Weights of a small mixture-of-experts language model, trained from scratch on English Wikipedia: 5800 steps.
Below are experts of layer 2 (counted from 0) of a mixture-of-experts language model. Rows are named router (the router's row for the expert), down (a neuron's output weights, with its number) and show model dimensions 0-255. Each number is 128 + 24 x the weight over its row's rms, rounded and kept within 0 to 255.
Before each expert's rows: a language model's description of what the expert responds to; "raises" lists some tokens whose logits its average output raises strongly, later layers aside. This comes from a sample of Wikipedia text that the model never trained on.

# expert 8
Proper name heads
raises: ".", " of", "s"
router [114 195 126  69 174  89 116  89 115 187  97 158 123  98 125 115 114 126 153 150 147 167 115 136  85 122 128 104 153 123 124  77 146 132 101 130 146 178  93 141  91  52  94 114 173 101  88 110 142 108 150 109 182 126 130 129 127 110 140 140 153 126 128 169 119 144 120 141 144 129 112 135 106 107 116 109 135 141 110 140 178  79 113 105 127 100 125 138 192 104  80 138 142 177 120 123 130 158 117 116 150 114 104 126 104 120 150 115 133  78 121 167 120 148 135 125  89 143 117 108 120 108 123 147 100 102 135 126 128 163 117 157 123 133 143 150 142 121 116 131 130 113  90 123 112 126 161 131 141 107 139 134 165 169 114  97 130 118 152 174 123 108 152  99 137 104 105  78 116 116 152 143 145 138 118  79 116  96 149 112 169 121 104 154 119 142 136 101 132 138 103 107 128 157 128 175 104 103 128 137 139 123 116 132 135 156 168 115  83 123 104 145 133 132 104 138 117 131 127 118 148 162 175 102 136 164  92  95 109 122 131 120 144 110 105 148 104 153 131 142  91  98 114 142 165 118 129 130 134 125 121 135 153 121 133 165]
down0 [142 116 171 155 163 131 131 143 140 137 122 121 135 113 168 127 166 126 112 147 132 170 112 114 110 134 103  90 160 106 140 164 156 156 107 155 122 115 120 110 121 177 129 156 177 107 139 182 159 142 118 167 114 111 129 146 165 150 138 118 109 124  92 127 127 116 159  88 199 129 119 132  94 134 164 173 155 154  68  59 119 154 124 169  82 131 116 109 119 128 153 120 148 135 133  97 100 116 141 129 105 130  92 119 149 116 153 131 142 156 134 121 103 187 107 125 143 128 150 150 140 101 122 152 149 131  91 112 142 135 108  91 122 167 144 138 122 153 156 129 126 133 124 118 120 156 114 143 154 141 127 104  91 142 136 132 136 123 135 145 127 114 166 124  84 175 120 104 104  98 121  95 153 144 125 142 100 166 168 154  90 181 134 126 104 154 129 124 149 120 142 118 144 131 176 146 116 132  74 128 127 145 143 139 150 136 170 128 129 149 125 162 134 149 132 193 108 144 114 112 122 191 107  99 173 136 140 115 121 128 126 117  92 134 124 130  93  88 122 158 124 133 148 133 100 108  84 106 111 113 111 154 143 120 118 153]
down1 [122 110 151 144  94 130 130  91 132 162 139 155 113 124 134 141 132 137 111 151 163 138 113 153 109 138 139 100 127 138 101 144 142 137 105 120 134 124 118 148 146 116 118 200 119 104  70 158  98 115 152 134 139 126 165 127 128 123 142  88 122 163 144 104 161 134 132 112 152 103  86 108 127 126 132 128 124 136 151 154 149 123 141 126 116 128 131 120 128 128 128  99 164 118 132 145 109  95 162 121 110 108 154  97 154 123 103  93  99 107 114 134 130 156 125 171 121 159 117 134  94 150 130 136 151 103 131 106 159 127 184 125 122 144 152 158 119 115 150 104 140 137 107 159 147  92 118 117 162  79 143 166 139 141 153 171 165 105  74 139 133 166 124 122 148 134 137 128 171  93 130 103 103 145 127 163 138 152 136 150 102 159 110 118 187 131 127 147 110  99 178 160 119 171 127 101 151 107 113 140 127 125 132 151  74  94  81 173 120 146 108  86 133 122 100 214 138 119 171 153 151  98 126 164 133 126 148 120  79  77 149 133 155 151 118 107 138 102  77 114 140 140 167 141 109 148 114 124 171 123 101 105 147 116 145 136]
down2 [ 93 114 130  96 111 125 113 130 136 128  99  93 145 159 109 129 142 103 108 125 124 144  98 164 131 142  94 107 116  98 128 142 130 106 148 104 123 130 111 139 143  97 133 132 142 162 132 154 131 120 103 155 125 117 126 172 143 140 107 104 142 115 128 111 174 156 135 147 139 170 113 101  94 102 154 116 141 109  73 131  94 171 152 114 133 116 112 111 150 182 103 134 152  95  87  88 131  91 170 149 178 142 128 167 123 129 109 120 107  91 128 127 136  91 101 132 149 101 152 123 124  86 128 109  85 131 121 164 113 141  82 134 171 103  85 123 161 114 106 129 132 140 152  89 162 104 109 133 149 143  74 108 103 177 138 137 145 120 109 113 126 132 127 138 130 146 181  91 100  94 164 179 146 147  97  86 115 152 146 112 129 144 135 151 118 141 112  99 119 111 113  91 188 120 150 159 153  85  93 124 101  97 119 127 141 162  72 156 139  99 128 106 106 143  96 111 132 122 127  84 143 126 129 159 136 132  82 140 111 148 119 104 110 113 113 144 161 110 164 143 167 130 173 158 141 151 137 116 135 119 115 124 129 169 122 124]
down3 [140 149 108 128 194  67 148 103 146 113 147 126 137 138 123 155 143 151  98 133 193 124 156 118 117 134  93 128  76 129 169  83 135 126 126 123 105 132 148  96 109  82 127 113 140 110 111 144 138 152 139 109 142 143 137 172 165 140 128 166 111 127 140  99 144 102 153 137 114 138 131  68 130  90 154 162 103 104 157 127 113 145 136 161  81 135  89 152 133 153 157 157 115 120  95 118 133 113 132 147 102 153 193 103 171  92 117  82 144 119 159 153 150 150 121 140 124 120 118 110 135 125 130  87 123 122 115 153 133 120 100 106 135 104 110 128 109 117 119 126 136 152 156 150 137  84 121 125  78 157 136 166  97 159 113 126  83 144 116 113 128 127 182 134 133 134 112 143 120 170 129 129 120 102 118 147 160 119 148 138 123  76  98  79 121 156 144 131 119 118 125 162 122  64 116  75 130 114 117 149 114 149 132 115 115 113 120 117 111 100 150 124 125 157 148 115 126 132 103 133 101 114 157 138  99 140 142 114 111 100 109 120  76 140 103 178 123 107 170 111 130 184 112 112 104 111 120 115 130 162  85  90 126 120 110 132]
down4 [134 109 195 155 149 146 126 147 118 136 114 163 141  84 159 136 137  88 127 175 155 127 101  96  93 139 158  83 110 158 131 111 108 164 106 144 114 123 128 111 166 180 103 121 148 172 115  85 131 150 112  90 133 144 129 144 165 115 130 117 173 126 174 100 114 105 136 168 114 103 173 123 107 101 142 128 107 105 135 149 141 147  80 127 137 125 106 135  90 156 132 130 121 144 123 119 140 117  92 145 136 120  84 116 177 156 104 147 131 131 115 135 135 138 111 140 132 121  79 126 111 146 144 139 110 140 135 103 112 121 141  77  68  69 117  65 140  92 127 148 113  92  99 129 102 134 128 100 140  73 128  87 131  96 141 107 167 153 110 124 130  94  92 141 132 134 143  86 152  99 138 137 118 100 146 120 135 130 133 153 144 114 129 138 123  96 120 151 111 121 143 160 109 153 164 116 141 165 123 129 180 128 167 116 139  81 136 148 105 130 180 122 122 146 104 154 111 117 105 158 101 136 137 148  86 113 138 111 128 114  77 157 149 141 145 138 142 123 126 134 127  94 110 138 142 131 142 169 112  94 111 101 100 113 128 134]
down5 [ 94  95 147 118 168 131 149 126 133  98 187  91  81 166 182 148  82  72 145 153 122 145 100 136  98 151 120 161 121 130 117 127 119 119 119 129 108  87 112 143 172 112 111  77 140 145 151 135  73 126 104 109 120 142 162  83 144 127 143 179 133 163 136 145 121 121 115  96 125 120 107 143 129 145 113 121 103 140 111  85 105 123 122  68 150 120 121 122 153 116 139 113 145 136 168 109 104 136 101  88 129 153 145 119  88 133 105 157 106 132 132 135 148 135  97 152  89 138 131 130 137 161 142 109 104 126 146 136 173 109 123 166 108 119 130 108 168 124 131  73  67  96 145 130 153 123  88 181 150 123 134 130 121 182 134 107 136 108 102 130 105 109 124 106 148 112 137 142 130 133  98 120 163 117 115 158  88 109 115 149 144 147 153  94 132  76 134 143 123 165 106 121 168 129 131 135 106 102 127 118 135 114 119 174 138 122 131 108 137 155 174 124 136 124 147 115 100 125 110 133 133 103 115 124 165 128 138 152 144 143 144  89 125 153 112 102 115 134  95 145 136 128 105 121 144 122 171 113  66 125 140 171 149 123  80 103]
down6 [152 123  78 132  69 137 138 103 135 127 141 138 102  90 101 147 161 120 132 102  94 155 155 131 150 119 158 114 133 171 129 163 159 108 117 139 104 108 128 172 159 114 139 130 111 125 144 109 128 133  91 129 102 137  95 147 145 128  82 130 125 116 116 147 126 124 135  96 127  89  85 125 149 139 139 131  65 130 118 110 105 174  99 125 104 153 150 110 164 119 112 127 133 136 198 167 112 154 161 128 138 111 119 120  99 123 132 100  93 130 124 126 132 128 146  80 142 104 138 130 116 134 120  69 148  98 152 151  94 116 110 136  98 124 142  76 154 108 139 141 164 145 144 134 145 123 129 138 122 125 176 133 136  89 174 122 147 116 113 113 148 115  99 111  93 145  97 144 150 104 144 103 102 162 111  83 141 113  92 140 134 152 133 103 123 162 144 118 143 137 147 137 170 163 132 112 155 125 138 119 175 158 155 115 128 104 140 138 117 166 182 147 139 153 185 118 125 124 155 156 173 117  96 104 208 182 161 121 142 128 107 114 155 127 119 133 110 105 101 132 165  97  91 111 123 120 114 110 137 127 136 110  96 128 151 116]
down7 [164 130 166 101 140 147  95 119 140 163 143 113 133 116  84 162 189 123 128 153 135  94 122 139  94 111 120 110 173  94 163 106 111 146 114 115 139 113 124  84 153  84 119 116 129 131 175 158 118  77 119 160 134 103 120 103  98 121 116 125 166 152 122 171 129 152 138 116  83 117 122 120 142 119 148  80  86 173 134  90 103 129 139 137 107  68 110 132 113  78 103 146 162  77 133 120 117 139 153 183 129 127 105 135 136 145  97 161 128 127 145 120 113 124 116 109 123 108 101 163 132 125 127 111 150 128 111 177 152  80 139 113 154 173 117 165 131 134 112 148 105  84 138 117 121 139 145 140 132 162 144 109 148 129 108 152 114 103 132 102 113 151 128 115 171 115 142 136 153  97 126 121 101 113  97 103 151 148 151 130 141 120 154  89 164 127 124 134 154 118 149 114 152 121 121 115 108 117  92  99 137 106 131 142 113 121  80 115 105 175 163 157 129 114  99 125 121 143  85  73 132 139 121 162 137 135 148 100 176 147 103 115 149 129 122 168 104 158 149 161  95 137 120 171 115 119 102 134 119 113 143 161 125  87 127 102]
down8 [144 121 108 119 112 145 154 133 134 108 133  86 141 102 162 173 142 130 129 152 103  82 106 167 111 155 134 130 148 125 108 107 101  99 118 112 140 153 118 139  78  93 125 136 114 168 117  87 141  90 111 175 117 113 147 118 123 148 143 148  94 153 130 110 123 148 128 113 107  95 155 133 123 178 156 137 126 156 139 168 145 107 125 159 108 119 154  87 113  96 141  93 154 157 118 125 169 108  97 117 135  89 139 142 142  99 156  89 113  97  65 137 172 154 123 127 141 152 145 165 140 130  82 174 175 125 114 138 107 142 175 138  95 161 158 101 145 115 132  81 133 137 127 132 149 146 139 109 133 144 120 131 125 196 122 111 131 178 167  92 123  92 142  93 140 121 112  74 115 133  94 164 170 111  73  77 142 117 107 154 131 142 125 130 110 146 151 142 145 104 110 171  81 127 102 131 132 101 124 151 124 138  96 114 112 135 124 147 144 121 140 125 124 149 116  94 128 133 131 135 125 132 154 123 147 140 129 140 165 108 159 107 104  85 183 118 146 161 100 152 109 134 149 145 150 135 122  97 140 145 143 107 135 105 136 134]
down9 [158  61 132 117 100  90 117 128 120 115 107 183 107 125  96  62 144 108 135 133 135 130  80 166 103 133 120 119 129 170 140 154 100 121 151  79 108 116 133 106 104 160 113 137 153 137 159 133 144 113 167 151 153 146  98 159 100 170 108 113 149 137 139 136 132 127  95  82 111 133 147 162 172 166 128 127 125 123 144 123 110 136 138 130 120 136 102 132  83  91 154 108 142 124 132 126 125 151 137  95  99  77 114 209 158  97 169 135 111 138 126 133  71 124 117  97 146 126 149 141 126  84 121 138 110 162 138  87  94 111 156 129 120 131 124 139 117 139 110 123 131 137 152 105 100 148 136 120 127 108 122  99 134  99 112 143 140 131 145 146 124 136 148 152  97 133 139 130 140 128 148 158 124 115  91 162 123 129 115 180 126  99 146 157 137 154 109 121 146 139 200 137 107 142 115 148 149 146 149 145 110 141 124 113 123 151 159 127 213 116 135 162 140 112 110 145 121 205 111 139 117 151 153 139 148  94 119 166 156 110 125 117 136 144 102  96  90 136 129 135 102 157 116 127  96 130 127 126 143 130  92 153 144 116 146 149]
down10 [126 114  86 115 160 103 155 138 127 131 146 115 118 116 107 124 136 165 119 163 116 139  67 165  94 110 142 160 131 164 117  77 190 164 139 160 114 141  74 128 120  87 157 150 102 181  99  96 111 149 118 136 117 133 115 141 115 130 179 125 165 117 145 108 111 161 136 135 113 136 158 157 106  79 147 120  88 151 120 124 125  95 149  78  93 142 134  89 117 128  99 124 163 153 106 141 132 132 162 162 105 148 192 136 146 134 113 142 113 155 136 136 155 111 118 135 158 127 123 165 137 133 143 115  94 124 122 181 101 125 121 122 118 133 123 101 161 132 126 134 120  81  86 147 169 123 123  96 141 138 126  68 158 114 146 118 100 151 122 140 145 148 114 156 120 122 124 134 114 142 122 156 161 102 106 142 110 158 156  95 129 116  91  99 121 132 111 142 127 116 130 113 113 117 135 145 130  99 142 141  93 146 104  90 153 128 130 107 133  81 132 131 164 134 129 104 108 156  92  84 172 112 128 133 104 140 140 169 128 114 101 164 170 121 116 123 111 163 139 146 124 110 133 133 105 119 158 148  83 103 135 171 144 175 130 168]
down11 [ 78 109 169 124 107 139 152 126 141 144 156 158  98 119 142 109 121 163 132 119 129 149 130 124  73 128 133  98 115 122 125 116 110 101 123 130  91 116 117 156 120 130 114 141 124 110 125 129 152 100 101 157 169 120 150 146 141 106 153 136 108 140 169 157 150 119 108 111 124 163 163 125 135 152 135 158  76 126 146 114 161 124 152  92  85 137 115 123 180 111 133 144 142 152 116 100 139  98  98 124 112 148 159 128 134  87 127 126 128 139 111  76 133  99 133  87 131 168 132 117 159 141 153  98 148 148 114  91 126 179 123 102 149 132 141 118 132 105 164 148  98 114 139  84  86 122 124 158 135 128 124 131 139 159 120 214 134 114 105 113 105 136 178 108 105 153 137 103 119 111 111 150 118 150 125 140 155 127 126  90 102  99 126 160 145 146  93 173 142 171 130 102 170 118  97 125 125 132 117 142 119 152 140 165 105 103 106 150 147  59  76 153 115 146 115  97 158 142 170 107 137 119 155 135 110 130 112 129 141 122  97 138 109 142 143 180 188 115 136 108 132 165 133 153 140 143 106 112  75 155 174 131 140 106 140 141]
down12 [153 182 158 146 115 140 121 148 140 139 103 149 161 108 151 156 111 117 103  83 113 131 103 133 174 199 114  85 140 116 159 121 131 103 159 104 131 131 119 144 101  80 127 125 142 148 140 123 144 158 130 150 188  93  89 140 144 114 114 103 117 144 126 142 148 146 158 150 143 122 145 143 101 110 153 129  97  85  92 118 160 108 160 101 142 135  94 134 140 120 108 109 142 103 121 183 127 143 162 136 124 124 104 135 111 127 140  79 105 116 128 131 115 129 131 116 163 133 119 120 141 138 129 137 140 111 103 115 114 107 160 161 157 104 165 143 107 123 135 183 110 122 133  99 117 131 176 128 122 143 136 120  92 113 118 109  99 142  98 118 129 155 148 125 133 129 164 139  87 129 131 148 110 124 105 120 155 104  75 169 137 135 149  80 117  80 128 142  90 108  93 203 104 131 141 147  97 127 152 129 164 105 191 134 131 107 121  99 134 140 148 109 151 165 132 117 178 144 135  96 130 143  95 143 152 116  97 107 113 116 187 148 108 114 135 123 117 119 160 104 139 159 124 129 176 105 152 140  94 171 100 106 125 115 154 118]
down13 [159 125 124 150 142 103 120 113 124 116 147 126 147 148 128 134 134 157 155 137 143 145 114 103 170  86 109 108 171 139 132 119 113 113 118 107  92 150 123 168 123 117 132 151  95 137 136 103 162 109 169 148 154 166 133 131 121 112 125 137 204 105 119 129 112 133 140  80 112  98 171 134 130 150 169 145 101 150 134 107 130 112 160 136 127 130 138  77 124 133 132 125 134 115 124 116 127  95 144 119 137 166 177 119 121 141 105 130 151  85 163 135  80  99 118 137 178 151 176  91 143 157 133 149 142 161 133 122 120 106 175 140 165 158 143 124 129 154 126  84 133  96 116 160 107 130 136 114 120 127 131 152  88 100 122 106  79 159 111 166 141  93 125 163 150  97 132  94  95 152 125 181 105 112 131 111 142 116 127 149 142 127 189 130 138 155 107 113  99 123 130 156 104 115 113 130 132 149 135 135 171 151  86  87  93 157 157 146 140 105 155 121  94 101 141 160 135 122 167 113 130 105 148 128  92  88 153  93 190 132 112 124 101  96 135 152  93 121 185 120 114 138 100 142 134 140 114 143 150 146 148 142 134 173 129 133]
down14 [103 124 137 137 127 125 119 149 136 117 132 148 151 145 123 146 156 144  85  60  87 133 154 155 152 122 106 169 152 108 138 133 158  92 152 102 145 102 103 166 117 142 100 128 143  96 106 109 121  93 101 141 141  71 120 171 135  94 110 139 133 135 112 176 135 154 132 140 112 150 116 152 108  86 153 165  80 117 117 116 112 102 126 122 164  87 124 105 119 137 159 144 139 100 116 179 135 160 124 132 136 111 102 117 158 130  94 125 145 140 113 156  70 174 110  73 121 114 136 124 137 119 121 143  90 148 150 167 138 126 170 115 130 150 112 127 104 129 137 134  85  96 111 167 163  96 116 142  88  98 115 102 152 114 139 129 129 127 122 138 131 157 106 108 122  86 150 104 106 121 157 135 109 153 171 126  89 116 128 136 148 104 162  79 131 111  89 154 163 169 131 133 140 116 102 133 120 113 113 125 128  71 143 133 118 137  91 131 151 106 106 126 122  82 136  90  97 144 146 123  59 143 167 149 133 120 142 142 125 165 177 133 130 143 151 116 120 155 111 123 127 101 131 167 121  94 103 144 120  85 108 100 136 112 124 150]
down15 [145 142 127 132 173 101  95 155 118 127 132 132 117 133 140 100 135 140 141 144 120 104 151 146 150  87 126 161 114  92 138  90 135 128 170 123 114 139 113 127 110 167 120 134  95 132 145 124 128 169 128  94 144 143  94 122 114 141 167 114 105 123 113 119 160 170 113 120 139 125 126 128 128 111 175 146 152 113 146 120 106 116 112 102 114 130 104 147 148 141 121 128 150 103  96 149 151 113 137 135  74 157 162 101 131 196 163 161 103 151  70 179 145  95 105 134 138 108 132 149 131 140 120 140 163 181  71 118 131 165 108 158 154 140 146 120 150 141 146 144 149 137  85 110 153 115  93 175 105 156  64 134 132 166 125 154 146 142 112 139 138 131 110 154 151 100 153 134 151  98 176  96 146  82 144 141 151 105 149 112  89 122 141  50 111 145 102 108 124 150 189 120 125 109 170 135 146 163 161 107 109 130 155 130 119 132  95 159 122 132 140 103 168 120 122 103 125 155 135 134 159 139 122  93 152 162  96 115 137  80 130 142 116 136 136 136 117 146 144 143 157 111 158 104 139 106 122 139 124  91 115 108 120 153 118 102]
down16 [124 145 118 129 100 129  95 120  99 160 138 132 147 122 125 119  99 159 135 121  82 104 165 155 135 107 142 172 121  93  78 134 127 126 118  99 157 117 192 118 122 115 132  64 134 116  90 137 116  83 111 102 158 101 123 139 120 110 152 113 163 119 115 136 105 146 122 117 103 159 110 108 138 123 112 135 181 155 136 145 102 160 138 116 128 118 112 113  59 119 139 130  54 132 126 129 127 128 136 148  92 119 168  98 157 168 154 103 124 120 110 110  92 133 134 139 198 148 110 118 143 164 112 144  99 135 143 120 138 168 122 113 140 119 144 153  93 129 119 119 116 119 139 150 126 114 135 123 118 141 123 160 129 135 112 163 141 127 161 120 139 127 156 102 127 136 154  99  96 113 166 101 124 169  91  80 113 155 146 115 122  78 135 124 121 161 146 104 141 166 124  99 144 152  83 108 106  83 132 116 116 134 150 146 142 124 149 135 113 145 130 115 118 110 119  87 119 125 113 117 157 148  88 171 104  77 132 111  89 109 125 161  85 118 126 172  75 119 153  73 127 163 166 107 157  87 120 106 110 147 123 111 139 134 128 127]
down17 [ 94 170 126  96  96 128 102 137 130 152 116  92 144 162 175 125 125 136  88 140 123 122 105 127 130 102 101 151 101 115 145 151 138 142 145 111 136 163 118 113 104  98 131 107  90 117 135 121 122 137 116  92 154  96 124 114 120 148 110  97 166  99  91  73 117  79 157 122 145 140 161 197 131 134 167 154 112 129 107 116 128 120  96 149 134 113 123 174  90 121 103 129 189 143 147 111 128 125  98 148 106 106  95 111 183 149 124 139 144 108 115  84 154 116 129 107 114 150 123  86 136 105 102 152 111 112 101 129 180 103 135 152 107 127 113 113 135  82  99 139 140 138 133  71 133 146 124 125 112 153 126 140 141 131 155 121  65 126 118 126 119 116 157 121 129 140 133 135 128 140 123 123 119 128 124 103 142  89  86 135 134 121 182 103 187 123 110 146 135 156 153 103  96 159 145 117 142 137 171 134 137 114 108 118 130 106 117 136 171 163 160 106 138 109 110 124 102 111 106 135 154 103 106 163 153 153 164 104 134 147 109  90 137 141 122 137 122 170 135 145 107  77 114  83 134  95  97  98 129 148 126 141 135 116  67  88]
down18 [119 148 157 119 153 131  99 111  84 119 124 112  90 186  85 106 100 130 103 105 138 124 146 141 114 135 116 113 125 133 136  90 142 162 172 157  91 130 177 137 147 123 134 103 105  99 142 134 141 168 137 130 105 119 127 126  99 107 122 146 143 141 141 140 142 150 153 109 112 112 152 129 116 143 162 120 135 123  93 125 116 125 112 120 120 119 100 118  93 181  77 117 121  99 105  98  89  92 125 132 132 112 116 146 119 105 127 140 169 106 110 155 145  84 157 147 148 158 153 113 127 120 104 141 149 109 120 119 114 160 131 167 144 147 124 120 166  92 119 140 180 160 107 139  93 152 126 121 158 146  68 107 142 111 116 134 167 127 137 107 166 135 143 105 116  70 110 119 125 132 163 175 140 116 130 110 111 117 117 137 121 157  67  95 154 145 117 120 113 118 134 134  95 176 149 142 130 179 106 125 158 141 137 120  97 110 115 150 112 136 136 130 141 133 151 190 205 144 128 122 139 148 104 132 128  86 116 124 165  98 123 156 142 122 166 140 172 164 179 120 132 171 169 105 117 106 112 140 101 151 178 129 109 135 141 137]
down19 [100  99 116 117 123 159 147 126 156 128 152  87 124 138 134 147 110 154 117  65 128 126 110  92 146 152 140 132 157 128 112 111 132 152 100  81 121 142 148 152 190 123 122 152 168 143 117 134  86 147 137 119 148 135 141 134 136  99  61 126 129 108 118 125 180  96 132 164 157 141 197 142 108 135 166 116 105 111 112 116  97 176 106 142 159 147 142 172 145 109 128 107 172 140 125 129 161 103 115 103 115 131 119 153 137 180 123 124  98 107 167 129 121 129 127 165 142 161 131 128 140  96 106 164 172  88 127 159 105 122 137 105  88 139 124 123 140 135 136 123 169 128 138 132 106 112 151 117  94 131 164 114  82 160 114 130  93 113 109 116 132  91 103 173 108 181 159 102 112 136  79 119 126 176 108 165 108 139 117 109 113 125 134 157 164 114 117 162 103 126 126 130 123 139 104 124 124 123 105 149  93 129 121 127 116 110 113 122 121 121  94  98 155 156 162 146 139 142  87 156 157 106 137 121 144 141 167 133  97 130 151 137 101 126 118 141 114  90 101  95 141 165 169 162  76 148 136 151 133 153 115 112 121 120 126  97]
down20 [182 112 112 133 152 143 121 140 141  79 137 162 141 117 146 142 141 134 129 123 153 113 148 101 112 127 120 114 118 116 150 144 139 147 150 156 115 131 121 130 145 127 144 107 143 129 117 148  93 126 145  87 113 110 160  92  96  98  78 150 136 135 102 119 136 137 110 139 136 157 103 151 119 131 118 109 128 117 116 140 165 116 143  96 104 187 144 144 120 116 142 154 121 107 155 127 157 144  96 121 154 102 127 167 102 109 132 119 133 165 102 141 115  68 111 104 117 143 119 144  99 155 134 125 212 180 111  77 132 148 168 127 147 138 147 121 122 128 123 155 140 121  95 143 139 110 128 116 163 108 147 126 121  95 127 112 164 113 112 165 138  83 143 106  76 189 137  87 154 145 159 128 124  90 172  94 116 107 119 157 150 121  89 171 127 160 130 143 137 105 121 152 167 117 133 146 133 151  85 106 135 103 108 124 125  90 142 127 100 125 144 119 111  94 153 117  87 124 148  98 152 140 136 135  79 173 140 153  71 140 158 141 147 147 104 102 127 192  80 153 138 118 109 115 153 137 113  88 124 127 142 177 112 140 113 120]
down21 [166  31 140 117 127  76 125 110 122 167 122 107 130 144 113 157 134  92 120 139 113 136 114 151  79 125  97 103 130 125 101  96 124 109 113 126 121 143  55 124 102 118 141 143 119  98 119 124 112 122 124 111 170 151 136 123 149 115 172 135 120 134 107 139 142 106 108 147 137 156 218 112 137 103 104 125 160 111 125 173 115 106 120 110  97 129  95 149 139 109 110 146 130 131 153 130 118 110 122 113 113  97 115 138 133 140 164 164 132 161 143 115 111 120 141 140 121 133 147 140 127 124 157 128 130 114 121 129 123 137 123  89 120  81 145 107 136  97  99  97 132  57  69 130  79  87  94 136  89 126 165 113 117 131 158 107 149 109  95 130 125 142 134 158 132 124 150 110 111  82 153 162 128  87 156 136 127  91 132 130 123 123 139 146 140 152 129 147 128 150 158 144 172 137 140 165 125 118 108 126 182 127 115 125 126 177 158  69 104 146 132 128 145 105 101 139 120 115 115 174 122 138 123 180 135 130 118 135 125 138 150 103 147  96 131  93 142 111 131 109 106  89 143 117 119 103 101 112 125 111  82 112 147 162 162 107]
down22 [142  47 100 156 138  69 150 132 148 130 116 116 114  99 117 136 144 137  95 125 118  90 152 118 154 113  94 107 103 110 155 139 156 120 141 135 113 126 148 127 111 183 121 148 124  97 126 135 165 130 102 171 135 110 121  86 156 111 130 124 115  90 165 124 146 107 118 137 175 125 116 136 122 133 110 131 133 138 120 128 157 118 164 151 169 163 112  82 108 114 148 116  90 146 150  96 166  95 112 126 135 122 118 132 172 202 119 148 140 155 119 138 107 113 103 129  97 156 127 157 109 145 131 169 107 103  87  91 145 123 119  77 147 144 105 139 131  99 122 140 173 158 100 135 142 121 116 155 116 136 139 104 170 154 118 113 115 168 124 118 155 131 128 162 175 127 168  72 173 167 134 120 151 165 144 121 141 129 130 124 157 151 162 134  92 127 189 154 119 144 118 118 177 102 123 146 136 129 116 130  87 132 141 155 146 115 106 127  84 103 128 139 114 112  93 117 138 111 159 154 122 135 110 101 145 114 124 156 115 133 152 152 119 168 132 174 123 130 139 171 116 141 132  97 145  98 110 166 117 104 126  98 111 151 123 153]
down23 [ 84 108 185 100 163 167 133 156 132 126 109 126 125 118 134 128  98 152 143 134 124 130 113 145 118 146 120 120 134 136 128 136 113 112 113 117 118  95 151 184 156 108  94 118  95 125 141 103  96 109 111 137  91 119 121 129 131 174 108 116 105 149 123 124 101 161 144  69 150 112  94 106 124 114  93 135  97 102 139 137 148 104 146 146  98 133 168 105 145 119 119 115 167 112 117 139 133 123 115 152 106 126 118  95  96 128 122 168 125 137 124 131 152  99 124 127 133 151 125 167 142 131 135 125  77 120 189 139 100 118 114 109 117 150 146  78 132  92 102 142 102 146 122 175  69 142 125 129 123 150 107 131 113 126 104  77 142 138 140 131 112 125  78 174 129 120 146  64 156 169 142 152 113 133 110 122 126 126 127 148 103 139 130 115 117 171 131 121 162 157  98 137 168 196 137 111 108 132 135 141 109 130 145 114 134 172 148 121 123 180 165 117 122 133 156 120 144 101 103 157 164 111 102 126 139  79 155 124 151  98 141 148  68 105 132 131 145  82 136 173  98 130 169 150 143 149 156 117 131 184 108 136 163 114 143 106]
down24 [ 81 101 156 148  73 101 122 112 138 121 139 156  84 154 145  87 151 136 145 138 140 115 130 140 102 127 130  54 165 144  53 156 134 128 145 100 129 130 134 132 135 134 125  72 122 136 107 119 143 138 111 100 132 124 136  93 129 145 118  87 151 115 127 131  95  90 148 195 138 125 162 162 161 105 145 131 112 156 118 102 151 125 107 132 120 174  81 105 106 116 113 131 141 151 190  95 102 158 151 159  87 111  94 113  96 101 151 154 124 132 121 133 122 129 116 131 115 143 135 108 145 115 134 149 134 120  98 106 167  82 115 101 111 201 133 161 153 108 110 122 113  95 149 115 134 109 161 123 148 110 155 147 149 148 134  98 125 109 126 124 111 130 132 139  98 130 122 109 120 142 121 131 124 143 151 121 134 204 144 141  91 123 164 122 164 151 114 134 145 125 111 123 162 151 101 122 110 157 154 180 105 128 183 149 127 118 143 107 114  95 120 131 145 104 114 134 135 161 116 152 143 143 116 123 156 119 118 140  92 165 130 110 133 141 118 127 189 116 124  85  95 133 136 117 157 138 110 151 119 130 175 131 140  89 130 111]
down25 [145 150 137 112 160 120 135 118 121  94 147 119  93 125 143 158 133 130 133 121 136 135 150 141 122 111  78 100 176  86 122 137  89 124 154 158 135 146 141  63  97 126 123 134 107  83 126 156 170 131 121 120 124 124 105 119 159 141 151 114 165 136 140 125 123 106 121 137  85 107 160 179 141 132  99 114 122 164 101 126  64 111 161 146 161 168 132 123  73  97 152 120 133 148 146 155 106 139 149  79 101 111 123 138 120 140 133 132 123 142 149 119 141 124 179 141 134 135 149 163 138 148 180 146 156 170 141 133 118 103 139 147  82 112 124 109 120 154  89 149 118  94 119 142 122 144 141  84 118 121  80 125 151  92 169 128 151 125 142 135 117  95 129 140 180 118 170 170 159 152 157 107 146 153 178 113 139 106 162 111 146 128 141 166 126 156 132 144 114  97  98 120 179 149 126 132 156 140 107 130 108 129 119 196 156  81 135 126 126  99 130 105 112 140 173 151 109 159 164 158 129 148 107 106 111 113 140 139 137 125 129 133 128 162 129  93 146 148 126 156 132 150 108 127 136 167 124 109 120  98 153  78 149 143 147 127]
down26 [156 162 113 120  93 136 132 124 173 122 116 140 127 109 127 142  83 101 146 117 157 131 163 120 142 143  93 159 100 138  90 126 116 124 100 111 141 142 110  97  83 132 117 140 178  87  96 121 101 138 128 117  85 149 133  87 117 101 123 113 146 101 156 139 156 116 164 144 169 118 146 132 129  78 147  95 142 101 124 128  82 100 126 153  86  96  74 143 146 124 156  86 142 135 111  60 162 135 163 126 108 128 168 130 126 160 122 155 137 143 101 112 108 117 165 117 144 131 105 111  91 121 133 134 126 115 143 174 128  97 146  92 142 106 153 124 117 147 150 150 175 146  87 124  99 132 143 140 129 157 151 116 118 125 131 106 115 162 123 156  85 140  90 101  95 141 110 119 130 107  98 147 169 121 147 165 130 124 134 157 154 168 141  78 128 147 128 162  79 143 131 107 140 139 106 102 118 103 156 106 145  97  94 148 161 110 147 145 165 153 134  82 139 145 117 157 152  83 108 128 143 150 131 120 140 126 125 154 165 127 107 157 145 118  99 126 135 167 181 110 106 126 131 129 123 144 142 130  67 116 134 112  90 130 130 156]